{
  "n_layer": 14,
  "d_model": 128,
  "n_experts": 256,
  "experts_per_token": 4,
  "d_expert": 64,
  "d_shared_expert": 0,
  "activation": "squared_relu",
  "moe_layers": [0, 1, 2, 3, 4, 5, 6, 7, 8, 9, 10, 11, 12, 13],
  "router_score": "softmax",
  "normalize_top_k": true,
  "routed_scale": 2.0,
  "balance_loss": 0.0147,
  "balance_bias": false,
  "router_bias": true,
  "init_std_router": 0.0151,
  "lr_router": 0.000812,
  "n_head": 4,
  "n_kv_head": 4,
  "head_dim": 32,
  "vocab_size": 4096,
  "norm": "layernorm",
  "norm_place": "pre",
  "norm_eps": 1e-06,
  "positions": "rope",
  "rope_base": 40300.0,
  "rope_fraction": 0.5,
  "qk_norm": false,
  "attn_scale": 0.177,
  "tie_embeddings": true,
  "parallel_block": false,
  "init": "trunc",
  "init_std_qkv": 0.0442,
  "init_std_o": 0.0442,
  "init_std_up": 0.0442,
  "init_std_down": 0.0,
  "optimizer": "soap_variant",
  "lr": 0.00508,
  "beta1": 0.95,
  "beta2": 0.95,
  "weight_decay": 0.082,
  "lr_head": 0.0132,
  "grad_clip": 1.0,
  "warmup_steps": 200,
  "schedule": "wsd",
  "decay_fraction": 0.841,
  "decay_shape": "linear",
  "final_lr_fraction": 0.0,
  "batch_tokens": 131072,
  "seq_len": 512,
  "doc_mask": true,
  "train_tokens": 684500000,
  "steps": 5223,
  "dataset": "wikipedia_en"
}
Below are experts of layer 2 (counted from 0) of a mixture-of-experts language model. Rows are named router (the router's row for the expert) and show model dimensions 0-127. Each number is 128 + 32 x the weight over its row's rms, rounded and kept within 0 to 255. Numbers have three digits each.
Before each expert's rows: "comes before" lists some tokens at least twice as common just after its tokens as in all text. This comes from a sample of Wikipedia text that the model never trained on. Tokens count by the router's weight.

# expert 105
comes before: ",", " of", " and", "\n", " (", "'s"
router:091122167116096136135125121076073088178104136155119175101073131163105096162155128104114090105151136123136140105072100120143086089149138104166138112151133146137158210115165150107119088151180121156155090056137114084151150121106129143138168161161134173154127115169109068107159055179160068094109117069157165152171172103149065137130181137156142184108126162160137155121111105140172133083069

# expert 70
comes before: " |", " |\n", " is", " (", " and", " –"
router:131139109106152175139129079186106172125083151146151082152174177157101142129155110130102173112151162161104101067165105147146080061107116130142133131164115134089152109104123116097093079174113175118140111133113169161151181118044143142081113171166168204117087121065157152153145178110099164085106138154156182100059108131100119107111107168129132169114098186097130093085143091166133112115137

# expert 106
comes before: "|", " ", "|---|---|---|---", "-", "|---|---|---|---|---|---|\n", "|---|---|---|---|---|\n"
router:159169087156097118103185108117164109207199130107100100117089079152121123108122103142156084161100166142166156180163107123119110078099094155121086122139077100091120177129120093085098100124121135208102163157099086146135126097112056121168146129128090098160167117149181175172171133121204184132173112102150138161168098135162099098147147127148158138147171112120071136090136138124142105095084

# expert 110
comes before: " ", " —", " −", " .", " +", " N"
router:074140210170063142109131093102117150123212123166100103160137154116144138096168167148107160121109102120119165149141200160083121149186201089158107139117062162136086169106119121098106090136172148136135160107098137117089117091145108131140096119237117114139071127130111160089079099146119127146149114149149099125128099128093088098129116049143096090113156077170135111179117130115130158125126

# expert 82
comes before: ",", "\n", " (", "i", "ography", "ents"
router:119182112146113132197101089122131169140099085140116116121103129104067088099106161161093061098115156086183104185163124122114123137128134108116096108135109134097121117126122127156127198155094201166121121154182163142133142154096166166185111072074160161111158091143168097115185103105097097143114097118182111114108085135173153153118084126155119118135195084180110180098147096066132099174090

# expert 76
comes before: " the", " ", " a", " his", " life", " this"
router:115116104134130066135113135131140077148128156110066158092139099143150131094154158187154160080143109187100172133114170107143120147133087094126083119148167107135140144133123064110127076141153133175122155095083096134118096101142171136162144089106090121107171129082064083142140121110150139085109165112043089155112161139167112168213194169168166120183085174110109125104132136151072111116069

# expert 236
comes before: " a", " an", " the", " also", " not", " been"
router:114112153128117111140124097177128069161083106153173085133148154103116094184107100090160145132139151051099151159131151122077138078142170158118086110135185082154152158128098148147103110167100083105079171122092155149121136088150108121115132096143125173170138111158173157130126153129195155156067161177179059076105076147135123085086167174157115138109170059094158136140173118116094126085147

# expert 109
comes before: " ", "0", "1", " .", " +", "94"
router:188112082096174161108110158175095079089089177086151120158157170157087084106154112096081122118142177159123144111141084158175086147068130178104123095164140086148197102090103179140103107159095110087101137108131155157154114109104181170137112124074078152096078088087124129141172155117084106084108150179161147152117159176097137140088129161147132153138160162147137125090158090162097108098087

# expert 149
comes before: " |", ".", " |\n", "%", ";", ")"
router:199109133090134130095111120143113074140098144099120192186187151130105072052144090096145165145134106102148172150097129128104096143076089167074101089153106110132160120141122129137162091123082079124150108097129142158185109064130145178101153113119082110123053112092129136176186155087149113128120168154099121128137156162135088108112101162167164176114162174098136170082158146154089071139100

# expert 177
comes before: " to", ",", " in", " the", " of", " a"
router:151127180127118153114163115118106118169104143148098131077152131104121080103141149086096128106129128174131119150172127090118197118100153150120174175147150083064109157112173113104165171084089142116101117130057174112047164086089061134181125145171183153172130137108103173108162144141121149163112089108152179111120117170131085117162063144135113153102105082170096160087117194121160080144114

# expert 173
comes before: "-", "|", "   ", "    ", "|---|---|---|---|---|---|\n", "|---|---|---|---"
router:154133142134082106111097133104132166098187138081183072150092062141105149179157120159123099092080132099119165142108121117127130102214086132155120119132092088136040170186178125090100142095123154116116087118097083168141142118172112139167085119130138105139166142108144165175095163170199149121101136142146105095134174091117137189168156139122170083152167121098156086101147156082170135138166

# expert 146
comes before: " of", ",", " was", " in", ".", "s"
router:082112122193120146149104136165163101201100092091155064176109110133114126166187129112144136138159159165124082084143131118102152126114076136093090111114117122152141174125111147112113112118155079107157124111129149120108148168090031129157139105142167121143158117135192131129083098130114158203164042137104121117182128100085125152162178120164113146065141126175154138119040129140123117190106

# expert 172
comes before: " ", "|", " Total", " Party", " Preceded", " P"
router:151177106141107054089094126066107141156164110101100160144138188171098177183080125164105138103115159137090158166134159105088110166103133143112129109132084099138109181206143151148118118131122155164096096076111116134069156083147064152177178116148100172127086103163124113143038180135140133126148124123162168150119115158161074096196116156107174120157162168160130109099126113105136131115159

# expert 175
comes before: " |", ".", " |\n", ";", ",", "%"
router:136121121080128170145150090125125130104134148114151083126106146074091151069086138095189163139190111176156177136103113167060139101149103147098070130152143079107109115171106129173207111135114142090181095190112109128146108129162122130107147116156191118086084092141104149172127156081089096122102132155149166129140166076155145100147078179165169176064135180157127144120153157120106070123127

# expert 220
comes before: " ", " the", " a", " was", " other", " his"
router:134160121128142140169110144137187167101144157142115159165119087159145110124192113167122086105126140179110101124148104065117083133131081116082099103122108174125149120172117174199141090162109197135105148107163126145110146088070130169152090184151129076137110109108136098135089088117111137107079140162144192140083056149087078184132088158138079166139162070078079130092129126157141130121072

# expert 244
comes before: "19", "20", "18", "1", "2", " |\n"
router:124126128129140147165105135133179129200113146101164146055139076140159129076091168185116101097188120083167128076136151099152120139140125132135179107087139091057141109146122119143107179101155121151083125069109119156181064137063133137168098076120167140097123167097141190068108189144150123129096156110114085147143085155097147185110077138110154136162100168069130144114132180124114136109106

# expert 183
comes before: " ", ":", " UTC", " C", " D", " P"
router:136062126093101149127141069144121076124088132170081110063106101140134088145110143158129170120129083139129153107174083190134107181169091144131112155149187190133123129113135132172169133174101167092118134097135103084079120110107131135152141146139133128183078142146127150170174101121107174094148072137102134155121137145101087121149158128073133058140107184127094087223150084104107198120111

# expert 239
comes before: "20", "19", "1", "10", "2", "18"
router:134098148105165149155123132129172035145119140067180120118145195149134100142202149136114089100206144104144110164131102086138131138100125131117182118131102156081167105117053151170111179090116120147082163095107132158166053124107142155105094050120106155081102130085102095159103200115133105155098144121142081127098173153101132100085134160174127117136115102150139150101127139161120063130122

# expert 89
comes before: " of", ",", " and", "ic", " in", "==\n"
router:097089106126134143161061160060125096143131151129165123087131145120097091110128131096172192118153143145139132116088112160103115139131081141158145144125120194151142147173104131129118069121140112177070158076142157168104110173119153123161172127174148074097109141113120080095126154189130155126152085084057156113130074111166191201123131136148132090070187133196128100182075107093128122130128

# expert 246
comes before: " in", " by", " to", " on", " as", " the"
router:150172144117107168077141125152134071160213125095098181095089084073132177156130117114117126148142155126160150121155135102152179164110114144156195125139171102132120164142136087088077159154146112108111076086077167083138134109088024081136158150177110163154150140121159163114040156170098096200124141156092104114112128101115134135149116083156096120089137134136160135131116107160105119127164

# expert 86
comes before: "1", "0", "19", "2", "3", "4"
router:191125089088173155108108155167099076094089179084156119145170163161093087094158118098069127112138167155120138112133086154187083148060124171108124092159135084154189103090110175143095108164094104088102142115128151158151117107094179167140103120077081152107069089097128132140170159120089107071110159166162149160117157177100138153089117157146136138143156160144135146095158094160087109091087

# expert 145
comes before: " |", ".", ",", "0", "′", ";"
router:148142111115155136126109147155095090180092106141100170144083134118117093101090175144110149164128157181102125099055116132099141107088138119130153114142092102100141183144085144137118119115101040144168078071121114128162162115098139112107105165109168093144132117134096201132118110155147109070124144058128188095108159159224191102165084122153082135137162119110077169129127087142154140202125

# expert 201
comes before: " to", " by", " in", " on", " the", " with"
router:135084180097138169113203150093090128140141127156105114131144114112104121119123137154100108195122139118128171147148121159155156169105074131142139157134189122107087100126128136119107141111116143098125140068088179162118132140110100145118176170130075108213102149098085185135156159128120125161127141118102092064118097073072111128132103091127118183162047034137144179108121123083128165077193

# expert 122
comes before: "s", "ing", "ed", "er", " of", "ation"
router:142159120098111107103105122127114074119107139146190078132171160174108136108170134134104091177170143081103156149167133172130101189135084098136118141138102076154161103111109157160091068125112104061052145131044194167161148164071137106117086085103132113149141108080188105110175142137120094096146127145088152180087146122172119143146108174128152115163143166106178175161130154133119094104100

# expert 127
comes before: "19", "born", "20", " he", " and", "18"
router:148120114109136100087084102130079198132138110139172162108141115151101120144123056111136181139144170150131149098145154131156163121131162140145092144152117134108166140090187119176103186171106127120084117066122167152158058088133156160159062140163130155100198119086097163146121085128134132102101158163164121168085113146084135119134093131157094166150169185066125119121168112127072075076064

# expert 101
comes before: ",", " of", " (", "\n", " and", " in"
router:169083103107160093172136087185074130139109132138123180101137099135125115102093149113127120086135060142131091089096120139097165208147122128128141097146143105082092133138156143085142191157118077195172136121137137101077157128104131143085169148144142137118178133098159121115123057098109150168076134107162087163113135147086190115081168131174209136119129075172135159183142130084134083121087

# expert 196
comes before: " by", " to", " in", " as", " with", " on"
router:150144138098150109090163140025189104120187141207063163103071158055156122098155124152111161129176182137123158151156171122166115108109086142134184085116139056116173167125117125111100092158164146078104091135090127165117077139170125128127177098140139142159099134091142126096156126107131109161137137143130178130106079082112127099144104132146143158109095111157155114126179101166094158090084

# expert 144
comes before: " a", " to", " the", " as", " well", " an"
router:091090160112171134121166164108121127084207147155120165112150178148085144127157106099157105115153112160160144089196093125125116163136135164111144124115094157082095109134151129108105159154101126140119150085071084118165177098118127133114110126102076148134191120112168083158148196185180101080188173180130094080169091127121112093111054137130058155159102129160154115128082087149106101101156

# expert 79
comes before: " |", ".", "–", ",", ";", " |\n"
router:134103111106157162166136115132091172128115117156118095106052127070111183127069121095151163180119153189131157101101198132099183124123116086106161128116179124066130123185148130150174093061105110109189151149103140100152156149150136076162147156111128061128086119123121164162136119114097132082093146100132133127186143145163154153222127138163159165065158128130136163136138171115178123134094

# expert 229
comes before: ":", "==\n", "\n", " ==\n", "==\n\n", "="
router:122091106135132142147125155127109058143109108123137155132105142054082097171091137138133138148101088158126099086148115109124134151098096154180083132115201148075135138148115151134196085157142159111092155105083168114103169147131120108152177138169124169171175158131097125153128155114114140096177049137051145110173125145085089179096149124083182159105164110117169090154110122050114142185175

# expert 155
comes before: ",", " of", ":", ".", "\n", "b"
router:054176184161144152132166123159095153181107088108159118098129101176140100122133102098111052193121144068133143173086124100123150184098108139114097094115094152135120105164114152142104075145147126134171136090185165142131126085087153157195141110138169155115136129091060123174171079132123132188075082067131109159166105122084159154126161124133122149093068156125144145119147085146159109091138

# expert 219
comes before: "20", "19", "18", "1", "17", "2"
router:104127144138142126176116187138149146123132146105166114199133071135194126105083173210165101095157127083188110084130150083154147163149105126153176112101135123059128098121122118178119179117152135128118125087100055138160070109112132122132085065129157170100131174124183173138120145135168097121106152082115079109164051154095110174101134123116156121137060116085116158119108181133118136106125

# expert 77
comes before: ",", "\n", " (", " |", "'s", " and"
router:134096109167081106126124139145157164120146152211123112083085196099111140070177107084106135082157158087113128172110119118076114144142162129137142149103105125055135161111171141092131162133139082143127151171144161089145142168106130116164132179123131167089095118173199078186124102138149116085163081127134096133125097109107141122139190177165160133052139093140092135091107117106092202176126

# expert 197
comes before: " |", ".", ",", "′", "0", "–"
router:155152106108169151189142153153101086162098140154097169119051155123120106125060147146124158137087162099098146112106098118122154079094115151118177127165093107125140207170051142153115088114126090118183071090130088106157157120132134147141125177118182121140088110134090177129130066143114134083131121065143165105093176154184174137142123095137059130158144127131144142151127088141122107215151

# expert 123
comes before: " in", " |", ",", "\n", " for", "."
router:150103105138082147157118136142150150133116112093062191140143087109091133199150159117114099111174116141103129154158136157104138070130146096171126122155107079116109091099079157104113155175135120152115172102120174067154184153093074096188158168127090142167121106138125098069146156152106110200096113146133085145124129094105114103210160098151150176073082162166117094122063146128181116107155

# expert 243
comes before: " of", ",", ".", " in", ".\n\n", " and"
router:132079099126166141113122178129200103131159132100156057152150141109135122122120138127120117145167097174076132081103122066113160089107087133177136118104094129137135178123124109112128120165122071107075127124083129089150174161129129098166133126130119191058167118152126181094076099200115130158107121123118113113127184151067130174198126156170170117093099111133118084117134203146124138205171

# expert 202
comes before: " was", " is", " had", " also", " has", " a"
router:109139123180126149167083075173158103090113131101145099071098079153106179094123188100159178172137152157148067089145157092117204106099139165098079095104139080175099116162141109111092101158100134173099171195168152099115181108123142118054120147124090137126151115153101127176119165107163150120153143170170149107150078176084092105097111158130167108125140146076137167110118087158106119112146

# expert 158
comes before: " the", " a", " ", " his", " her", " an"
router:133068195094075052097171146164186108122159127155084140122069104145142149140077135188096163132109165139139152099162124165120208136104090128115093155116125112122127145145155108124164101145142135108133157092086149140124153098086118127161173079157111143116120134167076192162107110183125099090114152103114073137085164080114081132194126149126085064154177171123090172105138152147150127120169

# expert 166
comes before: "-", " the", "ial", "raft", "|", "igital"
router:193116072095173162105118153175092082086095178082153118152152173160086089110157116094077128119149174152120148112132083152180089146070129176104123092171142084150195091089101170144103096161088111092100133118128150156143112112104179162139104132071085152098082086093128131137174148123086103079106145183159146159113161175097139141089129150150135145145167155142142131089160093155093112099080

# expert 108
comes before: " and", " ", " he", " the", " but", " which"
router:163168079099156129098085114132069147144100174072126187181126149155081121107076092084084154145168135172101156115147115068140085165132102161097088094152103116107142115112125148112100119183082121090161101117117173129140132130122205162161106122134132215128142089115095116193128072124109121105107154180160123172118137144105130132103120180150121157152139126101113153092159074138078184052123

# expert 225
comes before: " |", ".", "–", ";", " •", "ital"
router:189116083099175158101113157171094078087089178086156117145159172152097090102152118081071116117146171154119144105135084154178088149063124178102121089171139087143191099094104173139099105164083108092107135119137155158150110113106171161133114123075083144101076080096138127139177155123085108075105151183158150156113160174100142138084129150143129148142157159147140119089165090161093106095083

# expert 184
comes before: " the", " a", " his", " her", " he", " its"
router:113121197103104036123190139168144088180186105097075174065065138146117118172080119152095148153159116155109144141152115094074199140104115136125101151127175167124112115140181107122157069098105144100137137139079124122135109095123110123155078108212118125096125131154103138169123130177155186108133114142099081151128164110103139134141123078129150139140165167125119163109109125125204165085169

# expert 161
comes before: " by", " to", " in", " with", " that", " the"
router:143190156083081163134180164134117118116107146131086083146125108153164173100122173170110155179149141047182173190153155142146168152120094152110139132116151103138084097077116118160123148121112162075085092150148112115146135120127081161161148091102105115152174144077101102158118170108116086127086188066171125119080109138057113119113114111121154157099051143160087176150139096120093139130080

# expert 156
comes before: "19", "20", "born", "C", "S", "M"
router:093125090100172108078075171165074142123140136105167164109149097094090087124099112096138136151120137115130133138159113120157204144144128116109150143163109087150157105115195165158118159164165169137093137099087160163166053160100116118141108128182096120096154108105071177134140086129176107111114142119194130161064169161185137107101134096132149112157135173070150082146165174119085081094070

# expert 232
comes before: " the", ",", "–", ")", ")\n", " a"
router:185115078097172163109117160168092084085089175087157125152155181163090087106164122088085128131150180155122154107147086145181083151076126194093117098171137085146195096101122174140099095165105114094099146125124160154142112110099177163144113134076083153091078089093125124137169154119084105072102163180156154149117164175103138132086116152147132144141160152155140129097161097159104117094084

# expert 99
comes before: " the", " a", " his", " its", " birth", " these"
router:152099182090096109107142150108197190144193128134108120119152074165140139177079185138101114056138100164147154155160122066120184065162068151093108157126135165134144082109112142152154090121135129102186070105098134168127123108136122145157136118130103171119087153105087165130151124111092137122117125150094114137100095104184109081125129137157110127129140171099067114208140141046104177114102

# expert 93
comes before: " ", " \"", " —", " N", " S", " A"
router:066147183114089068105125109127117138162185122120113075146081150131175129104128142180105165175109023130114149127146151177115126145196168152165094142109121175082089183124076132107144115142122151129106099082122149131080126137122107140145131106148113098159174143167107149130044106099112166131203107148131075150133081142105131097125090131139104106155151149040169111183132123106131116116162

# expert 233
comes before: "-", " |", " ", " was", " is", " |\n"
router:189116081082177160108117147168094074093079181089161114138161166165083091103154117091082121116150169152116144109132083146177083146074125173099114093167131081159196099090101170130094110155096117085104148117129150154140124114102175162131099138072088145095075085084125124140169150119085123074109154183156152160119161171087143137094121148139141157137159175145145128091167099166097110111088

# expert 159
comes before: " of", ":", "ing", "ed", " |", "s"
router:106110097137117171127116176080173090127131078075162112133101090161107162192134106120172094163151148150104165105163131148130133132121083163111142114106159109106130157137115143078172108138103105120124115094074110099177183184060117084166115151122150072185120119110152065114150103200112110127154123159123128130192156128115119151117193079103143062128080109115152129157107217163169108174118

# expert 111
comes before: "20", "19", " |", "1", "2", "3"
router:187118082097176156109113159178097083095096179086158118155156177161098090097146130095081134117157177149124143107142083148177082146070135182102130094169138084136196100092095172135103110161090113091092134114131152160155116112096176170145111121076088149095077083090135131138172164112091114075100156175159148148116166178095139140090125157149137145143155168146147115097161099163092095102090

# expert 182
comes before: " the", " be", " |", "–", ";", " have"
router:123103192095104082125133174149110148111122169141077119174109091126093101068070134159094092120096089134120154169083095144167087161118151121110079120125158138148163105133104150108146176117142174078141155181120135178170184117161131128086185187173156099110182101172097092179164113124165121090152150144154189106102176138090173085134081137146137140155151144076108163138113119120095066104095

# expert 234
comes before: " to", " the", " in", " a", " his", " from"
router:153094126105086074083138189154104154127204178077143213109148150118093162108123184155117150147070138106165107129152122120137162133160152162125089163122077172103125094090132101127115148132136127137068131115090103160142187104138125149099102138105077136182114118080136153105114176123119078091130161138108127084151202108110059144168086139153162145125080159167172178126122097091134127098071

# expert 180
comes before: ",", "–", " |", " ", ")\n", ")"
router:193122076100172157111116160165088074086094180082155113151157172147083088089155122081066127108143173148112148100139085150171099144071119162098121092162140083148196102097109171140101106157087109092095133109134149151143112099110173164138107130069077148101079084095127130134175156114085125070105151172160148158106161169091134132095107142142129147146164162152139124093162091157092118097075

# expert 242
comes before: "-", "=", "==", "===", " /", " •"
router:114123131104127160112127102135136148131111164136060065185162108150059106072095112146148157080158145076069160134127108162131153085133103133119130126116153085163139153182161176172077153108101161099158181141146090157162132139087141118118096109159123176177166138141170075133128094105155122075150138115052129153108084139140065188154186104097117149165093088125127121124163105075112102126198

# expert 240
comes before: ".", " |", "0", "%", "°", "′"
router:155182122169146167173156152143130096158126137092093138163053141074156136158096142134157169154133134103096112138111181097107129124126102096097113154135107086142136102162072093135194195105093094106155092085130148148141148176154102122071086155144147073149125100126158118154152139142129087084184133109061149095179172140199151187203072139116182129141131076142094119124136090153124157125119

# expert 102
comes before: "-", ":", " /", "==", "°N", " also"
router:142135098106066134112142151177180137128155174127152140136116165127084133094123152128114169094178138106110169131059106065088190153112103145102137103149137155165140164159132158138085132155102087103121150147112158145185092123162140140097119153135119204100123123114149086183129076098099119079098156166071115144083140133129038108089207066158167097162120082089136091139148114133100152140179

# expert 213
comes before: " of", "s", ",", "\n", " in", " and"
router:067157097122150170149077141075094115112097133079075090155138091111132146189131139110114100147172083160125139069118152114128118090115069078156109200111169154177159130102112121151116093085127087160125122093161176105166142200127117143154150109120142137153188085089143084076122110141135156188133153101144189138092155103144073119136152132144165117066092077133176084137122170143122108179148

# expert 72
comes before: " and", " which", " but", " the", " he", " with"
router:102142229143110096169136126105120161172189132155155114139111089147124137101116166152136166171126085141153139126134235136073123112187113136155102163073088169070115178129129116110120195116123135118159077160122142060153075096153124129121102086180165160130156120134137160083062092133133160120112058138110109142110144049099164099132166142143114131150144104096089127101108121142110109114138

# expert 194
comes before: " ", " —", " −", " .", " +", " MPC"
router:058146187158080139107129086112160140151198124173132100166112140109181132084162131143085153170101119182122151122156148162093115168182222091134107130112124183132097133109114105104114091153188142128115145104108132137080135108142099128166133081235100085114101132130083183089109107152117150165179123141153122120115169138096097076161087070125105096131151104123143088166109124122128176108119

# expert 160
comes before: " of", ",", "\"", " to", " (", " and"
router:084092117197149161072187140129147104179100160127101136130122152117094123144148118111107195081117162184080152079120136108130086086077141139126137145136137173154104082142193125079137099086135093087106178108175157166111096090169111130156079173156110141062114064107111128126135119100155100188177153142107195122157155151115120124106156155167110159130170097081144121161122094193131124123092

# expert 130
comes before: " ", " of", " and", " Party", " (", "urity"
router:149165108160142168115115135098076158099138178126190152198103122145094081108171135053093132186157067088127125141155111144115107116103132148194155120138120143068177115137081188120076059157122106127190097085158119120082138086111132169084102144154086158128125146156125175105138139070115124077103160124165146125157100116123184106118193124124115150097154167093143097143143123107130075083112

# expert 132
comes before: " the", " of", " to", " in", " and", " for"
router:144176162113173154117142161097109173125070145110120129115117160175137082121082146152100152159148136174135123149172105090110203139161086124155150157145166133128087093088137150110101150146103196109111152070090165184082165105049124145109161111177133094128121104136123096102124143093095115153135098071182155133093091170175150109129103180151122158155095119167081155095146217139092073121132

# expert 165
comes before: ",", "\n", " |", ".", " States", "\n\n"
router:033107123133122144116107153151134163117085145145086091101135089146096156125103172075134115097093119145095171121122121107099157104117112144215158159123126095099113160100124124145121125135170124074127189154169149165149170176139123141068138190116188173093140093104121110119151120159169144110160061159183082124162041135133150131154125129168179145062153108143084116075142083156127143173140

# expert 174
comes before: "0", "1", "2", "3", " |", "20"
router:110149114123148122175125159129177156188124147133159138150150061135136134093131165158109085108173139118182073102129160126142139164099112130122182115113144125083153099125103126150117180096136107142128122064107075156159130134129131129127097066118109168088119172091180160042111208123187107158113131070132084129110145143095123199103043156111077115131104186097100169114108190127124156105121

# expert 142
comes before: " ", " —;", " The", " \"", " A", " R"
router:145052118104113135104105088120100114144076140131089139104155113143135107180159163201114163131135104057095159150156118155067112167151068154109085122159130182114048154095182132166110185120125164110189108112191076098136157088131140147154103116132144107122114131131208126158176107154105140121162099161171088138120175134135111094113080149134084047152139129137095145150147097160140133103157

# expert 179
comes before: " ", " •", "|", "-", " P", "="
router:137119158134120148122112105149092158134072104147121080144154127119119079095110153102201101056099159180099163139138119211080134133125151152160111135144075115163158151129163150126106118135082179139153161091123099162112139086070158110146083094176098070184142117116196077114161110108140050100124110121100181159085093124095165163134110111114135066159100148097135118098168135132116195089108

# expert 121
comes before: " been", " a", " in", " of", " the", " to"
router:164165129108101116119109103125165098162150156085149131042097100049119111110159104123127193092114084113179128181124116109100094126148124175135170132150086155137137077142190166094139143174118125089122190075089109135123214169090142113072140131161117145107088128148114182131092106173114092080191169138137152136072150109112137121131136161126098170104158108180156154103091085102116125154097

# expert 200
comes before: " the", " ", " a", "|", " his", " was"
router:189120082095177151101113164176101077091087185088159118135158167160091093110145111091082137116146181164125146114149088153174084145058132175097118101158134082146189102089095168135106099153087120097116140101134150157141116109103175163143110123082085140095076087086120126140173153123093102070106160180152149159118166177091151141096126159146142149143159161138150113097164087162089098095086

# expert 131
comes before: " |", " was", " is", " (", " he", " are"
router:100166130149123126147146103141087184109143139108081100179076075150093216145160126193090168171187168132135070084149156096055124088169073157153111113130115146066086182099097144075105104138127127181162142119112123102172137117164088135062102115159112150093134108095106172187131116152140181123131100124165159121127118132094103163132087121123118100130170188112150168096133116139125132147155

# expert 252
comes before: " the", " ", " a", "/a", "les", "1"
router:183125079099174161104112159178081090072097167082152119155165162157098088099163105100072129088142174170121134110137080159176094161076136182098114089166128087157186096087104174144098108154098127099104135123136143161141124107090175163127104122063089152103084082095122121138179155121082119071103153184148143153113148175108125136092123155150125146135158147145141120104165098164091108090074

# expert 97
comes before: "==", "===", "The", "In", "=", "-"
router:128151165124169103105097132166118142132123093104083117147154080089130147149090137091127119096138143089138163073169151121105140085153092150126195106154175100090087126191160141091107108128169162129110150160131155106151140117093058107167111074114127110098163169187123102099091104187199153088189147098115132166160153130138109101171121075143164069158133091066155087126148096103105098187181

# expert 91
comes before: " a", " the", " well", " \"", " an", " part"
router:145095147079169153094086138132083082075117140108072136129152189160120127151130124089118048130124147160177127106177088121134126141120121125108118101139151163095112105101126178145142119116097135101142121069093073113126124099144153166083102126153147185089164113147171112124159183079123170056092151176155100145148126146108072157095110168157102143160162108172183211098153092181119092076117

# expert 103
comes before: " The", " He", " In", " It", " She", " This"
router:145145210142106144102110095168094181155126091183151158171068150134196180111129113192108125088121135121145067105149138174115111094184100134122113115120090112162076121174186110103174126075138168096103144113105097088169089185171102121156089116136126112152133137158108159153129098194114167148141116151049139137110106098108162096132092141137110113154052090084136170118125118107152171115115

# expert 254
comes before: "ed", "ing", "es", "e", "s", "er"
router:081165130097147153143127090170098092090118102113109076134116103131109127189169128094112118142124119121133207149178091182129136156139147102133184149157131105095134123104088125076167160103169067108155169179064107138170115122109139103098147122125096089135139158107158096108120071194097155103105147169147170113193101128175134095103122062061085138104098188124136103166126186135099153100177

# expert 211
comes before: "19", "20", "1", "0", "2", "3"
router:173098094071179107152078151126083094109160127129142150130157103168140083150118113102136069085152158106105131137131102120180188148065109117123131129169133166164148154097163169133095208170122157112093158128098142102149042106169138103122083119205126113095191104130071115166107056127109114104096168141124153148077118152148153160103088150132095170164112168104143093139138130103134114112064

# expert 238
comes before: " the", " ", " a", " his", " Carolina", "west"
router:114141095141109098136109134148112110142116158170035090107177140174158099098067134146155136074160156190094156126142129117124167173132127123115097130117124176091130111124106070096175104163203104156120152149068125163149085093098136159095157133104158159095120117140122123145177097156111147099105154167117052156105129117121081126222111132161150116174087097075079051148138146160114145139099

# expert 140
comes before: ",", " of", " and", ".", " in", " were"
router:158148140148105162150094168157157160124093100113070122145173162166160091146126089143159086184111110066158158169128156072142150124098149163090147110134142121151151166097107140081139145135115111088109097141126147064082140143115131147089133143133194128118203113082071160115146152128105204202133067074107181113072086141110125069109127147151168162135093105157146096074118132086134089108117